config.yaml
num_hidden_layers: 16
hidden_size: 224
n_experts: 256
experts_per_token: 4
d_expert: 64
d_shared_expert: 0
hidden_act: "cubed_relu"
moe_layers: [5, 6, 7, 8, 9, 10, 11, 12, 13, 14, 15]
router_score: "softmax"
normalize_top_k: true
routed_scale: 2.0
balance_loss: 0.000414
balance_bias: true
init_std_router: 0.0142
lr_router: 0.000965
vocab_size: 2525
norm: "rmsnorm"
norm_eps: 1e-06
tie_word_embeddings: "early"
optimizer: "soap_variant"
learning_rate: 0.00271
beta1: 0.95
beta2: 0.95
batch_tokens: [32768, 65536, 131072]
max_seq_len: 256
train_tokens: 398900000
max_steps: 5528
dataset: "wikipedia_en"
Below are experts of layer 5 (counted from 0) of a mixture-of-experts language model. Rows are named router (the router's row for the expert) and show model dimensions 0-223. Each number is 500 + 40 x the weight over its row's rms, rounded and kept within 0 to 999. Numbers have three digits each.
After each expert's rows: a language model's description of what the expert responds to. This comes from a sample of Wikipedia text that the model never trained on.

# expert 5
router:601519576487449498500449448463500502548488570492526583480512496502393501526447497470438469515495542533514527525546501493487414464489543568503468507505559431454433439444473493547564507529484561483451532421501496450498498452446523482521493534514542486536443571448453488507452509413492492554460490497485492470499526480470506497472477528547571531504512431445508505516450481487473432562461587438505552461574510529539458552495472457463477482518538520501522485552529541492528493504531558462541544471470581495498428544466516492461476490521520578500493504565509496431543518518491510545511512590437479478405535549514442570489518503522501528480574473547507434515501513580460466538486
Description: Single vowels and accented letters inside non-English proper names, such as Cit-ro-ën, Val-é-rian, Unión Esp-a-ñola, Bre-u-er.

# expert 36
router:484532530512505496466452500518497503449525510503518501426581506538475521497525514525463537557470511433540434462426475465494562528583422473499551598463448453511473513577538493506436492524580473499487490485472525568495510508516493453450524451514471532531426496440514544504578504477549478532509481530580470460554467469474516469508444470503543487531508522436516515495463570417523492545463476452540483452513584489514487518440482578471512483422542501443490537464447463483505457513514452574463498572529541508494450486562463519539433488568476527423481437473452584536488465565496529534516518501507519459493496572508486517520490513414568448486530462510551462420565572511541485515474
Description: Second element of compounds and hyphenated words such as wheelch-air, touchd-own, foot-ball, High School, program, team.

# expert 13
router:465480557496477487572489502486440505506512506516516468560441456461487482507544531450508552576481405493469572432462518442484494479509511512527489480544477554534545438438477490505434467456505581489489487548536424451439534529528446468508515503538436521464440517557510518473486499495518453567462584509536538455500449460485571489501494439490438535589519507530492538550537505534471540452510469528499438513449510571472482475507494471606451526532467525560496482470504472521455569494529479455535493498587443497454528477550461495579436509419490511500533555516477505551452563522559553573598510435477466487509462497516452555524540486477533479520503493512473465539459529465421463456554
Description: Common nouns and verbs after the, a or was, especially part in "part of" and "took part", plus appear, remain, form, period.

# expert 54
router:529501534524481484514448466505574470442512493469502571580489501469518574507528513472430507498369460507488491441511571452472452521475471527482464492502499514435451523434442499537505440441530508524454548523531527529503533452479539481506555515497498488452544533537567524509544409535499496545573516438512514464478488462510531431546545509499445539511484547541461549552508464531506418440447459529452462472478541511554546525550532505460537501508491437503530522433444482516520446505562424485595457514571550425516514441569525556496502501567524503517507512486486609487452434474554577537480520558510547504492466426462509450518539474483504490497548517498520514436456565494469543501505
Description: Tokens like not, been, being, but, ever in Never/Several, and dollar signs or backslashes opening LaTeX math.

# expert 30
router:467467505482479583521527528474465456450554512500527486574485478472493489546444487485532477428501433536470496517540579476506444481449497502467518468513533583495476495554501475539401503448478502462533470468415504427538508520500462538499472542436550545564509475531482499541564439454478513543549424483469494483493534564496481507551457442437520534474544552578512523480512543551506505550482425474506532455496552494548521498501494556574558466440481532501442504464489463463561576538494531522558481449560489448506447483524481446547491532569489511487476470465517475492511524438463535514447457470515537486545508511427503401533431452498512452575561505475410581470509528544542508518576
Description: Second word piece of capitalized names and words, especially l after Char (Charlie, Charlotte), plus Flor, Brit, Super, repl.

# expert 62
router:515552489448439554467515540480507526557432530495500494490417532472513491484429520491537560512508524543507446551445547474538447557471539598487484507516442541492483458432526460454476418497565446476544490500505563427483524495492445511467555486452538478536559596452486511418494426555505470579519464488456528495451540501513474472495503489502557458597576541506509504549473457542468491560492398505509491477510485515523562495518554562505540532474447486548599509512539499543461503504536468457507491514496441511452538501544455537484424525459502456523475545567497451483439452439467491504470516553497489568489487550502533435527465451480463448427448528519500507548440516521543515502542
Description: The piece irc in circa or Circassian, plus the word as, commas, and short c- fragments inside words.

# expert 10
router:550478460468494482443536492544434532485467499521470447449513475517515546481453397530476421528456504492545464548546528545557491460463495598462529569482448491470522539438523501477476495514458498520506445489531485528496568447484465496498444523471555477560410470525445490476525514566505534493559539543539587458540524482465519493518501503518511474488576485460561480528552542545512490463510428435478518523437511558501494509527533537515567472435542475546472464509482496502570495557496474555532467441475447535535507499531437472468469390516496433458522514486431610551551481500515528523601471476486528464475618454459558520489497519553515488529520441539487478523489472544469532554484
Description: Final head nouns of proper names like Championships, Awards, School, Stadium, Museum, College, plus table pipe separators in results and awards tables.

# expert 14
router:454501490511547459534508617495477489471523510449484508501488531503427472547520519551564500511474436492475490427507532503548517504489501443449492448528558527577510464491510427468493546444474514554532447466532515469557560499538513479481487537604534450544494494493514538486456494534499498497484418452483522501459496504501539437489476384552444465569497451492486434510534495553493487489419492539531460533481473538517540485454427499511571478470554469464487500429554555539560484513463500456480435529483422478488557584453470457543504534542469449504490507565577505522490479543440480454481515519554441486481479484465543456518558505437444490526469488559403456417495549476476529448435
Description: Word-initial pieces like re-, Re-, com-, def-, plus verb particles and short verbs, as in re-sign, got off, sent back.

# expert 3
router:464546478500486546451553469485402457540482506536485519413515545517571526525484460595504484515475429520548468497516463506455482505573475437546517500512528466492513507504526536550464544521481479501600535491498538525484498519483533416576479469468551504485505453486462497491524502532549547494529445540455494468508499488480464483413498484536562504469467482458577432448462539502482395497498518456459494419479533501472522500562527456490482520545577437461528464463509541463518528509402443517501587418585511513516449460570456448514530466506579536468517539504529522466566562481552424546428527455513491521484454463468510575488513507491542511507479456521513564514518513477486572573465
Description: Middle fragments inside proper names, mostly place and surnames in lists and tables, such as G-erv-ais, West-erv-eld, Krist-off-ersson.

# expert 61
router:438531460534521546572571459479598476485536478447476508482553509486498497468538533467439523527502514475506550479598523493468541494477520509531570498435526426437524471478421491473508493496489451452548500546512457471489514497483578409486490442511434477556517517539522555473503531491518460514512518529521535459460563448497469489513513407504569488457479511541521463514486529507536506450518531468420491504434449465524528513464560468537469478473584521422571500525559526522447520438514609529489493523506474484550521437493535446548465567493486536552469471468522516467507486496465466508558503539523435548492501499439447567509581542430488502505476535516526517434589464557413549511451
Description: Sentence-opening The and This after periods or headings, and adjective endings -ary, -ial, -ical, e.g. honor-ary, Heredit-ary, Bur-ial.

# expert 44
router:569507452513482504469583479525520470499463471485494520516549582487529519477454511439564501539438515518508548525524544436520497493454466536514496462460505465530491536525474470456513430415443506484474493473512512400431523488521507488488542498514498530446494434459521508537455519496485538561446563540516443563529498554509472547544534570585444514467509451487488582490498533488471461472434502444549465475577457517470528453552494528461517447528566537545489441496562555519480466461499455510459420538547588564499456471471506508486571510490437518452512507485477532489557482506524484442456461502459478427409509523468487452565433525556516508475475483450537515569515441472465443401546
Description: Bare space tokens, mostly after table pipes, colons or semicolons and right before a number, as in | 2010 Split.

# expert 33
router:502493549500547493430436565467536552544454535518508504450515584512522547506482474532569476432469498492438427462464476474487439517454527557481496527484549495548466499546513534531489461563547532486552552460552518477495464505442545436471510416555483462496520504455431527526538542496523467481482453457448496473517547473456476472464465439477506514517494509538505546515477544479482491490546477439509487489557571477533478507547545443533591512519531451435527502483507477499546416534492550480489513489457543541495433442488419454555494499504516488394511406546407467517502518500493520481482505502454517500448512518560626452511445534491549513503455471582471555499491521508426507584427
Description: Words starting US political and organizational names, such as United (States), Republican, Associ-ated Press, President, County.

# expert 18
router:584568537519529478419479472496472482501573486497522582442555489481557546483565498413468498446502547471517436492518483540498471487562545488549488509488536394568535457554445524508534542527549523441460495457487463468459508407512556507527498466490442477476511519524482491476531452510409490503508537490552502506457469487474480493486542420483486551510438551510522537535523527474488556448552599554459496529510508499538416582551521439485448509466529491530447569454475481485459516527542529525551500531459554433530518502500525496534517562514489527432452465506428530550496544489489426441506504504569470577450499500499549453540468424445504492509513488546593489509496491485472468564511
Description: Word-internal pieces like ab, am, ation, ange in longer words, especially inh-ab-it and coll-ab-orators, plus some of and for.

# expert 17
router:497543507502464481504502513522486574460551494484498548521460478463506494541578441520462499473485429495548513444498540481469510508528473544557515526518460534498503495470465467512473520535481513543481504520516545471481510568493452518478504451430521525486557471613470498498488554459439502508539567490483509483483569486487503536509502533476457505577497521521560492515546439442516570458532567505504577490556464472447448527461467490545543494456441452534541508451481546549441443542597513556433562570447505508542539566477520463527491511467496524477546451551459405566560551458457432405460493567489517462446468432518492458429510456575448522535487506556432527475463532459485512582516
Description: Word-initial or middle pieces like ass, ss, arg and gu in words such as assassination, associated, assistant, discharged, regarding.

# expert 35
router:569564471511515518588463530513594499481503475529532491469519504529461476514597542458490511578551441473512500433539534523466467483508463558530476549475479414430517498524459522521528462522538515521544521477480517448471443474483482436489430545564450465495510495520494502489517483502501492546515528509454531476494508521536485474460456467510547475457496557482482479511455517540547528474510442461523404527485456490508532472518516472487558501495520473444509494514508563540541461553488467456507430590569459455489449470536498433434514548491559580581537480422571450518462489419446444490530488559499542507515541495490554543582496484437440598505453513431515440503538479476505579473575
Description: The word the or The, above all sentence-initial The after a period, plus This and the piece ary in vary.

# expert 37
router:441522530501460540440489575518552446530537463501518442422510481501531594429502518501528494493529529515595537489551510493437494493528492511538534518485535482450564507524439524557482529569489545562423433507510526437505495473545487541555597519553486525428440520525545524504501559471570520537535576551575585491513417501532561494523502535431475482516501451488543506519442465535447453458578449550517453519487497451460507544474427483545446495528477489541522532463535421504437530520487475517538551535555520499515506557496474485488465434553447482538482512478495550446476531454538496427532492488486472447508529497572580505439441502453467529471495488468549489463470477455464517496511
Description: Commas ending clauses and list items, especially census age percentages and dates, plus and and but after a comma.

# expert 39
router:491594461499507404455537443439444529446486585483476460381580458536493535553494432528498498466521450532494492503526546477503520488537522465475530472525563509561520470461506537523442527501482554484557482477514549535548536554485465437548483499410564497497476437503405484564545492503489499518522499608521538546468520580485514526507474474483506555440558488573466452454529499538489488520448501526579455443461557495444458501465426450497470468477475485449437519480478531468519518466534474515448493524464526447544505475507479438476474462543518497438492456454511460487581543540466485501478520515529546523455516498526457509500463546555470424501600500478489507567555474507527550476504
Description: Final suffixes of surnames and place names before a comma or bracket, such as Evens-en, Wilhelmshav-en, -son, -ton, -ham.

# expert 40
router:538476472462493527546492479567514437499545546561492444538475468531493513474478510481476493547474484505469520522498482523525476507453565549419537539521508553470458467514473488517492546521564463514506459565515604432528519486441511555517521546534456496456501543490547547443583468541553463461502427415491531557520554533469511466513496515463519430547480469468440562461537481513463516541512472494493507491465506489460501509551543524488490476504474503478484531453564456509495468436573502456563560542493500576541491460580527572525486556499444529452566501438509447527432511418449538572551490454518465462551437541489569441519437459530515510563464554537470445576440573487480455484536
Description: Capital letters and short pieces inside abbreviations and codes, e.g. the F in NFL or NFC, the L in JPL, .S in U.S., MAC.

# expert 1
router:518537444527547462485478462467548564497537543531504530496452541497518560508497491446498469463481453486471547511551459561457520533508565526410459454464479503556447457459536558537503434476540472517576455406511509501529519544521578554538475534557490503559502510488443485578496487477463508502507505491408501523465499427513471488455485491566510518494531500493529467488466567484463456453525527471546510450431551487485527521589473540524476502533567444465524550533472492598482478512486509477447481456471524481496506467519516593513477469420494539470537526451450462525543523472539562540559487426518469507477474491525546432406462547415489538442474529474482538512499495584446606454478
Description: Short word-start pieces like n, in, on, For, Con, Par, mostly inside names, e.g. Laure-n-ce, V-iet-nam, Cay-on.

# expert 59
router:501450493541542483409407428504525477447506448525488552451508422525559520448453451534533510487487450524454497513412472446503470496575460449429531582439459485542485523574518504430428478544476476437565517465470515447493471516499564504435470544537539541513452508445431544487481529520466525529486460458502541478490471476477449422504409445596535468510516520496590502524451515450555502487494486446474488539558550499512524499525554503491498453556499484510538448471512502571478543497513502488504504544524486528552478466514523506514477481549443459436500448543487498509500553563461490526581493566468449539427465536497499450504491483443505445488452523523520514557476603507538495533465
Description: Raw byte pieces of Greek, Cyrillic, Thai, Chinese, Japanese and Korean text, plus the ation of disambiguation.

# expert 60
router:478533509520521503581522466534608455530467506536464572540463550485447500487477456460435534495556498496506550454496455548496558522451450520535561529495546421489478502469460465469519471530483453512479527515492470482536544435494436476503502605537513498471565504504542538557527478542471482466569534539493443513566450509468434551477407478543487505534534555445472509516509472551508556447608505474549503467465443421522476537501439503477530472491459513528512489486452578522526581519455497443499527493451455521494509482421437465490528455475484507522528496542478479468419562541516560512431546514420546539513504578482472531549448443460489497562474503447485547492450485471495448453546
Description: Opening double quotes after wrote, described as, or called, plus header-closing == marks, colons before lists, and list dashes.

# expert 11
router:530531504499512457566487459521469445473428445484518490404502477529498455544504516459501498484507552499565527489491453444482549501506459493490510499557511504499454547488526532522481446468491470486465516563511458529476508430505479461444538442459467502542444525442399532473515498513448498477473584532441456446527491452497507550448506472557499484436438477469552508506488476504499554543563493531562521494534482502484515431516522474481477503442575537565482469509497494485562578424563439560501467475518529564458546542494594447503547448568482543446493502462494540547537519569510505434479455469481576518496438451472560571455464502441448503450544428530560538540547441576486492565486
Description: Pipe separators between cells in the middle of Wikipedia table rows, such as rider, athlete, medal and election-result tables.

# expert 58
router:484547554520535491557525483489514484531527520498486480460525490521605559545501472537501521487590540465481373453529447455523515470524554450507469512510548488507589538478456491537504386504466517464511516506531567459467456544520470503498481476470510511520519466469448535430553471591474502589490495556542504522510493529501464435444557558488496486530486513529522527469454533536476446479486486520464455498480478504537589467516558553511552501516521584500534495480550513446594474494525472469549480448518536534547526560512571497473535471532477470436554464521506529560559540441479515551449465566565454451424513547497476540532473458500504432498510538487572556505553427548500436521532
Description: Short letter pieces inside names and words, e.g. er in Clerk, ri in Hendrix, ke in stroke, ia in liability, often in personal and species names.

# expert 4
router:526552425493443521488523480528514522501529489511521413448504544510530534449469442557553486475529419462545480553466462530567461488464458476544482430450473539509512432488545552541529531514423573529541533527536459495532503500456451456614509457503571493547454512486544508523534516440560510464453560520470581458481523544508504546507463460509508462506523426523542463516461543426521456497538440519522465427489533524533493505459465490555452438512474521479542515535461497455514544562570471547510526470537540501475547552511549481583531453482562450522567471455447557540513487522444409482559463508419448515542503461494495551541505453532546501490486466458437421509480499475503501498468
Description: Commas and conjunctions joining items or clauses, mostly commas between place names, e.g. Newport, Rhode Island; Trinidad and Tobago; which, or.

# expert 55
router:512473423484477431468488410531453576480538505522500496487444454510469488408562424479468465538472499508536575446495457612468434569468531562517475428501479473446492469458562524476428519501463549513542467575442452478512481450492592477514444446534546480522521559479545486473556418504538487488542564511456535493492446490507441490490487493584450474457492498506515508527476488454490577436548487548498504546518465503441499514442524458522429520473482477508484532466572482490544493536519546454570514490460498504567541507553479542447542497441535517543511456550506495503482517473472450549492530533552543503509467491469495491481541524570540560559466597575461498534484465466507512484521
Description: Noun suffixes and abstract nouns like -ation, -ment, -ity, species, development, history, government, often in headings such as Environ-ment.

# expert 24
router:525479545514490469531505458486517495512429518489497467494436510485431459518510414569443468462506429528499495483492493506490528456511529497549504433433478529476574559463488432434524477462476491456449440444591531412553465522497447516473512563495547554478488511534512478481508476488461506577512544431428475507494451440451578491530525539498535488489467510481533515520497446519538463565441486511464496456447548523539542548497470539502605478575402533475463484448455488446501457526413508538518444519543505565430565482413510482509533454473496516517512545451506509587460450545465496562494519505549503542552553468509478460466511558516517509468557563432531461498499528544525503494445
Description: Forms of be (was, is, are, were, be, being) and prepositions in, on, also be-/me- starting begins, beauty, meet.

# expert 8
router:507481462508489421421472459541570470488510552540531460552504513520496545541459552451569467544511503508465535550443530493508485505485591535507508486585576517463503475453512441574515482496479516442508514512520510549497513540491496458490523525493552474511482514518490492456510500480574536491457490481499475450539501574486468505513459509474431507505524475487424523519527482482484485476489499525496481511481507500549457499550527448588494506515510562426471536415506503504492433463572510541551514503600493466576421559592498436564522494464446525548573436502504523543495498503486485532409456556553554442488515568477472471510437437557550398492560507505546514613445531505469461518454
Description: Plural suffixes and time-span nouns, as in centuries, years, months, types, statesmen, plus some table pipes and list bullets.

# expert 46
router:444468463507577476544416447504447544488537484499512560449503549500475536481547415470471469531523475512552474551547437465455426500487470543554515490541451483532465531497600490506516537549496487482523501456531565507563523495502481538478457464467486496548429534474466489463518488473551510462493502441460562541531445511511550537506466522514430447453532463475435484506532438467494538526540417541467453510511488547593442480545461522516518520469538574466579480555426524425421510544487474467482422552544540550476491511509470467481418547458559494455542454414516575467455494508469533500529523462455540520499468438539456503526450465518508516457469486458507408518534463476520459521475
Description: Line breaks ending lines of infobox lists, lists and tables, often after a closing parenthesis, year or period, e.g. U.S. then newline, before - Died.

# expert 28
router:510514442560475513499539507496496516526459488547586418435516505430526513505541497512449533444474489495448463504449516484475504504569440528543484531508474483516578451477480487522559505497522451461452464584511484517423482552519510567468484465474555516493515452576514477473498509553466472518524512529589542442464553581493493491544522521467583482464495501458525519522522513477529498527460480476559542564499534544460454464495478462420498519428517545548541513522512534522490523484480450519525545405569454485482570449495427549499535404497418501452511542465491541511529479534449526452534471506518504433520552448555558513577557524453577582509540550461458485521578487490578530529494
Description: Opening one- or two-letter pieces of a new word, e.g. t in tonnes or timeless, sc, k, m, plus Icelandic ð inside words.

# expert 7
router:422506553482484537486464507441481491451438535538514472460476523486412469590607495504565463461475478526563520474483467535482469483502576540525507492435535585451589458492546585519529481557501505474490500439546525534597477564478509529529557481466501511482537414413488499557531567539495520530515478525513496503507463500465508560536441513492482454486478529524458552513502499473462472489493519456497464492518460462528480470438573503514489515500573543556419464528546486528537446571454531537419552453449458455419489487497492552442496539438491535561530443475490546453517423506609513517539530507458468544491523526537498503521503508520462439522536482507512528512497512530490465421462
Description: Possessive 's and his, her, their, plus men, women, children, e.g. women's volleyball, working men's clubs, Fanning's.

# expert 50
router:473587494541483516473532540577558509524411465536495522513458489526409485497495487489500498482443537468489567600534500478556452482514593512509476493502420488581477472527464504549448487402486453465496489493565452499451526483500539496508516544486409501530490442461548479517487502465565487525575466536580524556542506559478449519505541526504508488431486514556470443483447514527501480445449543486545475445459551466493540553485497505543492495499522502521525497471476517547494472582577486557483483508495510509523519548488451537526468544503488460463432449462490478493484505501520555539385511497494464489497475361557536446523550471455582549497579436485501453507496519455529448522452
Description: Stray spaces, periods and commas in tables, coordinates and indented match or list lines, as in 9,640 and 45' Cardiff City.

# expert 53
router:520489505559423491458456544497442614464504436550455474527512521527506549429499491561504509600426488494493537440527471431480484508498536482485544552503567498533524490486572494464441574533490442467527475506446510499470483448511607518500447484452518505479435535485543483430454547516514483535579447416524504474463491487472537448461538527471539475481512526462534527488560570540489419491454518514483467508542449532446557558456537560518493491421505461496516503517548520574446545528511517501533556529456447467478475519443449581487488530465450538444495521501499522469461555567474492542521441494530429441453543475483461539455529498527518476463564524497450528465557527554503546467508
Description: Pieces in infobox and data fields, such as time-zone abbreviations (UTC, DST, IST), %, km, population, Died, football.

# expert 9
router:444491464508551443512551585528550469501490522524466524512555475514537520519476507499535435392513547474490506529563531467534463536444522458481515467516526488464537492496493531561544516457414503513547522520521482490515512425550499428486497541527412501501520449572444533459507531458543470408454534444523549486523516455494520527467529533420445513518502496472469461549578482508470540432489478483562436499584479474505526512531531509461657494526547493432450503518516500474506420554519566508525531533453477528506530478441547504506454486564507478522466472484529458499526497566464541420537552576542443404564513472464489507415526473455499536477499424491523491500541522482518500484480
Description: Past-tense and participle endings or verbs before to, by, him in narrative history, such as compell-ed, for-ced, led, help.

# expert 6
router:570538550534500402543549528484523536495497562487498465454520513531547452550477482525494444581494574441527414511479478530534488479583456473454460432506492477528562486451530587496482459508474530479507525512504491557558502485520456498476524454542527504516482483462526533454459478551445515515518525464461439472541502509475442431539535515539543472511497480501513438439453502448529523464479528467543446493569595520481438513512542551578566470509517440496463505535421550549478566489577503508504492509556542536510435448520558502512473549484435531453549527547528530478510500443480410565460569447467546568474465438454469492495477499446497458458553454514443470489500568497483457527538
Description: Standalone space token before a number, mostly after month names in dates (March 24), also before years, counts and flight numbers.

# expert 52
router:508484412497455520559574454467583518425459553442486570549544507487469564485508493564533485541508525521534529553501515442474476504502475497530523524487454532499407532473444470445423539450601578536470534486498499430449494487479523463525411490489511479489508408524488482509570484433508488548549507501498510533535456518525431467500472469470467506457475463464477531507536514472518566499426465584551494442444494528566489485488579506528484503524488520492456496463482558553527488477573585460479502485483500397560522455507466459536524571509525468524519452515510512454487546430557456494529484541545461507491524531462538552455508458411490526465533516508505611528499448489472471483513
Description: Middle word pieces built around p and sp, e.g. the p in irrespective, sp in prospects, per in imperialism, resp, aff, det.

# expert 29
router:448533470473539464504519500547540569562505507557514430511522445465494465431496567512433482441513505528536485457422555481563473489569585439497490455548489447498535460537519525441489558453492555487474510540499441490467508507522570474485469502512516496512452463497473538436544541432481498512527587539520609494424472449512577529549505470491473539478532497476442483548547477501495530479448490563550454532465545495503469554531541523470466491448478487502527482434574502518542546499534463411578450492570436468497511452576517448544418500432499470494553490515545491488459542540456476535537464529533473508493516525468481505488523506563516432482471477583524528465444455487509587467538
Description: Noun suffixes and abstract nouns such as -ation, -ance, -ement (involvement, turbulence) and whole words like success, role, effect, support.

# expert 41
router:450506427478426521485477541527543488531430469518522502566563428483432503534531518410516529517534580462498515496542501461458511511529518485483500493458506458466576435584478507519512522468480498481506507484440506430528490545539495560549553464541521538454584593566525517520488533485483450488587462492502521545524574585497478548509514511454499506499472483552523502511485488499512479500439530477478503453503517448503507434529477521459473475425502466478461518504485508462465535436520575550522493462479555428496561467532448468562483497465561488429497514457517533512571455453452432487454483512503479550456505457527562461553433459495588544543536501545588413483497470504503549568571
Description: Middle syllable pieces such as en, av, ev, ov, i inside ordinary words: attenuated, Seven, broadleaved, invocations, Premiership.

# expert 34
router:460571600448545566488473492545498497411455486447493539520463490529491456502486481462482449520494526507542482510464506473534478453485501500524528523465571569492461500540538432441429574529447521472491428473444429538536493371489503508440486487507531478438512498473519514515534505527542541514559533503500594472506498489498531550472532499446543502543508574536466470433507500482529480490514515435489488576529536535443479546516531489503452497462538495416485502466456568449495446540516467500453511517487558498509543461436462567480489479520556453476512452440431452501415454538529508492479543533553549460450488561538429537497515563534483543510506440460557533461453518416443486433477
Description: Nouns and word pieces for people's roles and names, e.g. player, author, coach, President, fullback, Barack, mostly in sports and politics biographies.